Experts of a small language model.
Size: 10 layers, width 384, vocabulary 50257.
Experts: 128 experts in each of 8 layers, 32 SwiGLU neurons an expert, 8 picks a token, a softmax router.
Training: a variant of Adam for the experts, 329M tokens, 6766 steps.
Below are experts of layer 3 (counted from 0) of a mixture-of-experts language model. Rows are named router (the router's row for the expert), gate (a neuron's input weights, with its number), up (a neuron's input weights, with its number), down (a neuron's output weights, with its number) and show model dimensions 288-383. Each number is 128 + 24 x the weight over its row's rms, rounded and kept within 0 to 255. Numbers have three digits each.
After each expert's rows: a language model's description of what the expert responds to; "comes before" lists some tokens at least twice as common just after its tokens as in all text. This comes from a sample of Wikipedia text that the model never trained on. Tokens count by the router's weight.

# expert 9
router:111130116105158128203117132103124150108119134143134136153175151219182136089115135125136115169139120104144174136078141123150157131140141156147109125131131086146147144136099111114082119155104149146157154119117119128125111126110117137129141154139104105110134129095163145116104138163102114148
gate0:095138097146135126137134123149107120168120106127140123139160148117141094141178155134135138095181125125109096148115142080107139115130103087128178164054128148156140119108131117113126127131140130112179096154132123116125103138119142143134130114147126094166138121108137116141131137137072148120
up0:164172129131170123143093135142133138127115139185070130123099155107134133112147150122138099155115107144117164166104102141170131155099101152174147156111131130105142113140153150124105099087154106115097105095136148103115165123173130108102104141065120152138131135152114119149127135099159136163
down0:121155123117136161085144126096124120165096106165124120113150171150114162131143162131126126152136138115120145176115127153106113157147101151102136099132114120158130141105126125111140127121121135125097161124146099116154136188163085128150127159094127121138120105140103153153135121115129117130
It responds to: Verbs after 'to'. Verbs after 'to' or 'could not' in narrative prose, such as place, strike, take, plus prepositions like during and against.
comes before: " the", " to", " a", " that", " in", " his"

# expert 54
router:091121141147125086125106112114126125119144169111165152149147140055157168146149174127147113133134117139156145124114096121144099083151156122122124123133134124158111146176103150102103119129183120175171111114111190113111142114111104109144105133110133137133126139128117098134133088136145150125
gate0:127163173127179170109134146170146098146087117137192128169168148136115122122067121128118125141061145129105100112141128132139126133127106108141162100080123090132119127129130109131113101119122147119172140154147168129122130109127152143162158127124133131093110100149116149156115137158108117116
up0:153151152151110107144114116101128110140083121119137091189149080154133166095123161162139119144116105138118144186150134110104153110164148108143098128092105143150144096137103205117124138132166140135142164113120103121157133112103129162146111127134123168132151117100123131080127094074171125109
down0:126129171087104068164150133149157112168149117107142139138163113105113091168139123129112144114145185132196117133130143117146103115132123104185091131169118083170099134124155086099134147098123220142122130151094134156142131103131147137147097169134147127145125104123145135154117107142108180123
It responds to: And and table decimals. The conjunction and joining names or items, plus decimal-closing pieces in climate tables, e.g. 34.3), 58.8).
comes before: "|", "-", " was", "|---|---|---|---|---|---|", " is", "|---|---|---|---|---|"

# expert 10
router:085153149138127105149189094120116107144157124143114149092144085128133155161136148128146097153126099125133090065141137097099105133124086120117145124131142120146168126128156150154109095138110148139094167110104129157131160121132131138083103128151130121106143151123150146141135097132136103126
gate0:122161116122097156135167144163109111125113144108147125195153129150097158108138142146148127074167100108074131132142145113134143126150167137107094144118134119175143129132139157104168122103096133149129131121141126156172140111137143093113162124162104128119128111163155112119103161108123128150
up0:117196110111108133149134141118118113125101125131129137148134102141119157101147123114127140096162105118087120104089165146095148112074146164153107173112134107153135098144166151140141102084143156155120120122120127156127148095084137110114198162151091117128127159141119126118142161153126110137
down0:131070078165161159109092113089184159135099092131157124125151176153138113107112121105138143141120128116127116151111150106129148175137139095144102126142115086142119109133117091153106130119104075102151130084142147125143114115133129091151136145133169162132116124109136131147138141106151133104
It responds to: Mid-word fragments, byte pieces. Word-internal pieces inside longer words and names (Dec-im-us, Sup-rem-acy), Korean or Japanese byte tokens, table pipes, and sentence-final suffixes like ers.
comes before: "\n", " ", "ations", "ation", "ated", "able"

# expert 37
router:141096098146102098111131102113138151138174144132069083118107153099121188114126147114134138133102126128143188114127106160091090129138135185113130127122107115137171125089086125125128126120150126158129166083094141158111147146115073136144149152070089113159122137100159125137127125123145124145
gate0:076112121116123103178133120065135112104130132105084118140120108157153148114126134129147123136115112105141102126170145154114157139129126118135145132130117146146139132095172127106113066167158139146072171146129129115105134146148092140062175099150139111116177119134123122135152118116099152125
up0:090122122116139064165182141109107153140147105131088140142105129160151139134105086124141136141112109112125150152164141135114133126111137129145154139157068151118145097082142122145132069109180165136133160167090110149094108128126133135093142124113147096113139131072137120158111110115106124135
down0:112134150110151070151099166101111123132142130114128153123180088125165120147162157075120120131081127144150121132163116126108091110155153116148119130124140155118166136124121132148156124132159024118143134107167171137126129178130073138081099134123138163119135083108125114086124114139142101135
It responds to: Line breaks in lists. Line breaks ending list items, table rows, credits and headings, such as after names, addresses, award lines and references.
comes before: "-", "\n", "|", "The", "C", "R"

# expert 8
router:131114136148144100145123116091130124139113139116147164164143149129126119109110154118131139147152126107125152130111194076139084137108117096135138132156117117156137087136138146122152135145150146127140148164122099116099137134133126188139150143101099122138142181100124140178119132148122114131
gate0:136114136112147114104170185103144109119151134112118119119127132170110157114102116090163173164134114149128124148139101152149123138140109094118128124125107210169169111107150111115123134173191123116123142152194134164149123072153146108142136149134156119097163139135157120143087095132086148137
up0:131120169153132157125057122128112161102103128104143111144176125108147128123142134203122096116122125117081112126134089146118139109133174113090157077117168126107109151142128127109133116106118101117105122113072145143143129141122118128089153158149125113103139112148126066112146117151178112133
down0:175149150139090087183096123142115133065133088137137135088111109083150120121161149148143109154137144122180143138122064076159155112165132143070134169113100141122118112157155136127152106152141150138108130104138102115116127120100118174101150129142155068116122068141144097143102139134156115140
It responds to: Verb particles, word pieces. Particles and verbs after to/he/was, such as up, into, out, make, get, plus pieces inside words like h'ow', Fre'ew'ay, sh'ook'.
comes before: " to", " the", " of", " a", " that", " for"

# expert 44
router:117122109168129116142107157102141116161170130106118112135140108090100131129125097115110100123079083129127101119088146135118148174142161151152095151152093134118142137096153134116152130116125104126098122128140105152137103113114172118183111111123148143104133133090132119138121143173166147167
gate0:101140129097116087107188143107131139148194149155106109136148125154115143116147102126165155097122134135126103151136103123100104149097068125127081115084166134108150116106116185102124106080128146135131101152122123110128103066136113150132150109116120120160175120133134090101152112143103153089
up0:094122125086080117165162136130132125118170189111099102113124133110115115136140142167105143116130111121093113152111121127138142110149136098128137119101077127076101154064135153109144104114108163162133121111107109131154148122143100133139119131115130133118093118145110130154138111108137106109
down0:161135120119093182091191108112092092113091177148123119127116141166168125139099124135096155126112105148154146126120171153145154155093079139134134119104135140167103128164107166145073162156124162180124132163108122128126131121105135117170124096134176128151153113132112122116161106095149118097
It responds to: Plural noun endings. Plural nouns and plural suffixes after the/his/their, such as positions, measures, members, controvers'ies', services, students.
comes before: " of", " in", " and", " to", " were", " for"

# expert 57
router:124106127188146106167130128082142110133118156108108103139136136122166114129130170137094118133139126129117133094107145112117094181128116104146116137154108117076142157149096105097154138122119120081081152133100094095109152133122100123125110119175143070129120105117129129126107143119141162121
gate0:129085114145094128134070067072096165167140141141137184140119118160134141195102095122104104106155144150169100153125116143136149137130100129126157173128158132115135102146137139153141136129137117117114098134159150134094103128164181109110137109116124115127154155133148123103154103129156134143
up0:149087101166104136159095118105106129170143145119137129127112135125096137157116119128110134141120096147150113142071125144107119139143135110120165130133120119111129087136130148158159083071148108091139073153136103126107113121143152140117127131167117116119113141142151157124095074126147147160
down0:149115108177124097139112141153134077151110103149154088134131121133105147113115106151130110136114154114135157163088161175132153167120066148104153130147119096163145113091075095119118139078112130118131144134115128107097106171131103130134127135130115099106127135193110092159111110124127153165
It responds to: Verb suffixes, prepositions. Verb endings like -ing, -ed and -its, plus 'for', 'used', 'However,' after subjects or auxiliaries in narrative prose.
comes before: " the", " to", " by", " a", " in", " that"

# expert 46
router:114086120130156142138095164140102116167162135103098125104107109097141108144138102098130084138105100122143129120108174090118142154133161136147110125176115119101155123106147122132205132136141075152112111118170076126093088136124151117143079125149158114138131117080125098108093148168115147149
gate0:123160141099112080086143092118128145118131117166165136121114138127107157155100101122144137148132146107123152101144087151147123130113077119126118122111154139138117192138125156117097130104105157106160159167076187084128165093107112128108160118117112131124113166110142148153175124113127118139
up0:122126165109110164137152089105148158074063139145128110153166161188117125098126127163086158115134143136123087159150090135152118110134111134121144102096143153157110092136142120123084161119123150124117147107129120139122125151160101142127170117093139152120153165146117166121128134092118152111
down0:169081119161098188113157136134137117121123127107089146118145135147154079117143143122135102145149136140111116162083140133112155182150184145123125133144112106145142112145082109150123146167140067128133108129142086163138124148140133117163083143172126139117118074139142122131137121109129097133
It responds to: Plural subjects and modals. Modal verbs and plural nouns for groups of people, such as might, must, can, would, they, people, students, players.
comes before: " of", " and", " in", " be", " were", " are"

# expert 20
router:123112100092111083157158123117093141125108157156101139113094141135135158112131149154188110147104104132168143106098178071092117123103138159097096135115117111116136094123113135117103131174134102082107112122110125116080190147097092175084124154125162129087111106145096137139149142129098098123
gate0:152130147092138107106135100124114137105135109088101119120120167154117124159104148156144120136100133140112160113143185161133107135140124156131102152122076115135104112144124131155108162122130155183093119133104166120128151121134142163111119118080130144121151093120110161127120129118088125133
up0:123126122194124145166107114117126136182099132160103134134091084130166112145159140116119078128158131117114103110101079099113089130134141104125132127160181141110115139129141144141145133126110115127173158110125110081120122139115127140084133100169126111115108143120112131132098149096167123128
down0:188115131065117113130148148101113148139114111118111157145124106109150141137164137165127158103099126171135187100124086149126141126131144097107162134116084121147150150111179135161083116106083148141131144103176142127106114139144102133137137112144157100090082153106131151115119147093148147133
It responds to: Headings and list punctuation. Closing === of section headings, newlines, commas and parentheses in lists, election tables and taxonomy entries like Authority: and (Class.
comes before: "|", "\n", "-", " family", " species", " genus"

# expert 15
router:104124131104129108130135147107137173088108091130074158112142131143147138142087096097131144159156080110103137123141090106121118150086146142123130153115161145155151114152108067122111120128151128125133144129111111095091191155083108169139123124111134144180135161092130090142118134142112096135
gate0:134123159142129167150105124121184087149184146181143149156159144124065074102114125170090101099122148158062176116106107151131129124121067091121148126114111109091141150108127151132088128158121087097113112149162146126139123119108128112137149123139119145132149113144155090123132132112146109132
up0:106123097150105110097128102128108106091112114154109140135107122109142187165150101125148136173121159127148162119096106166110095130157108106112142119158109165125102147154093122153132124151164150113178095126113121121166149132171106106141068153109144137169129138137132104115111114133144134168
down0:130167097141101104065146112146126134145103098132133130155100149114116135146105112169116142119153138130155120138129135120151128134145158136111149128133183104111166166166116077130098110117108154146127172117152108108106123153153108121102143100114164162137122180120147147155118119091133098161
It responds to: Table cell boundaries. Line breaks and pipes closing table rows, especially after episode air dates, plus 'some', '(aged' and match scores like 1–0;.
comes before: "|", " ", " —", "|---|---|---|---|---|", "|---|---|---|---|---|---|", " 0"

# expert 48
router:126110102146080114071134122138068139169143111133167144125097123097167138152156154113147156103167142112106179092135109112107083153142098139123119112130145118123126140152084149123141164167116104089139103109140095103131128108113128087152117079130129110106157116155090146129139111124151168161
gate0:106136133156128117146114174173156100125154119113178126085145101167122145159142117104172155148130121104132120129128112138096151169109150165136114114148128128130154076137145147120106120071138104169150145171057141103115110109141142108149120144112141095104114106100143103081085115142145139155
up0:143112106133144113131171114112110132093126140110140115160146147136059105122133140140130166125103097126102161107123115146117125120148133097161158125136123109214117144114148139108149108121147153112123128146147156121144151117101156133150106095120123143072143140121114104168117086108180111099
down0:111135144164137107104206101108140120149148131116126147137137169115090134116145100128131131109161127145173147150161093149125155131138163124138114148158177165132139131148179150085114124130116139160156118158130121135139104144140116136112157122187172084125142076173102123137142120176101094062
It responds to: Line starts and fragments. Blank line breaks before headings or tables and odd mid-name fragments, e.g. Inés, ostensibly, Aric, list entries starting March.
comes before: "The", "In", "==", "===", "On", "="

# expert 60
router:129121111121107112148146149104165100124146127150134113091129144092154095103120157147123161135187118106148159130119129146134111187124153109134141175140074170120128097153095091189114162142101130137138116139113119102134152121116101114114135138121116126105125171103126107112120170083096167124
gate0:126152080121139145112142071144152113103125137133141090110139121120093073111139097123146120139104167185134091142156116135097136120092118101144134137152177135145115102145129147115138111154159151121093166104102164068120113085105156144137117156110148126160092122161157127174153125153153126175
up0:097140112146148098170144169104127165162116082143127139124113177198142162178115148075141140130122134160153158138138161116137130103036093122155129075114160128163110118115152128120134119163139175125126126133156133111109097128124133106122123138148153113161119120123163123124103099111122116133
down0:105105141135167131147112130110122088124097165132136147122147130134116141102124122131098146126097103118147126134153094146112154128093132127113111128120104100113111121116145126085122117113128094137133145193154089118119137158133127125138113151158133139108083160081128129136119139089136089088
It responds to: Conflict and lineage prose. Line breaks in cast and name lists, plus of, by, his in history or royalty text; attacked, captured, against.
comes before: "-", "|", " the", "The", "In", "=="

# expert 12
router:192135192131107125149121153114155113131160114158128087134142121140116176116095151139145105141140098122158101113131110116135092112124126114146165142158158097115154126134122153099117134121152144163101127128090130146122121129158124091136096146102170090168119104109114098098110151145135164107
gate0:118111137081135142135125125145132128146138143154143131119124097157119142139081111104142112154131140137098137107198132149127133112134121135119131111113054154078120131132156106110135130091107105115146134126161116121106139082109160173117177146149152161159170161143192114162133070138147154106
up0:180179115160112146131116152100129140098129117133131151126162174114148130087155127167107158170126158107120126175118134149149122155132167150107164130149179157189124130129128123107087147133148152135110181128115179128131118128122091089144139150093131111123149104139119136090140106130133140139
down0:184113100130138135151108142119153122110155167168125086129133120114145181119106129126123152142158177086133135152136120123106186118139137138153148131149140156165144137164133149087124154108132162154128134091053097136115143197126119124173095157120151125176125116133099105156143097134129137078
It responds to: Function words in prose. The, of, to, semicolons and line breaks ending list items, common in legal, philosophical and enumerated texts; also before, without, other, own.
comes before: "-", "|", " the", " which", " but", " be"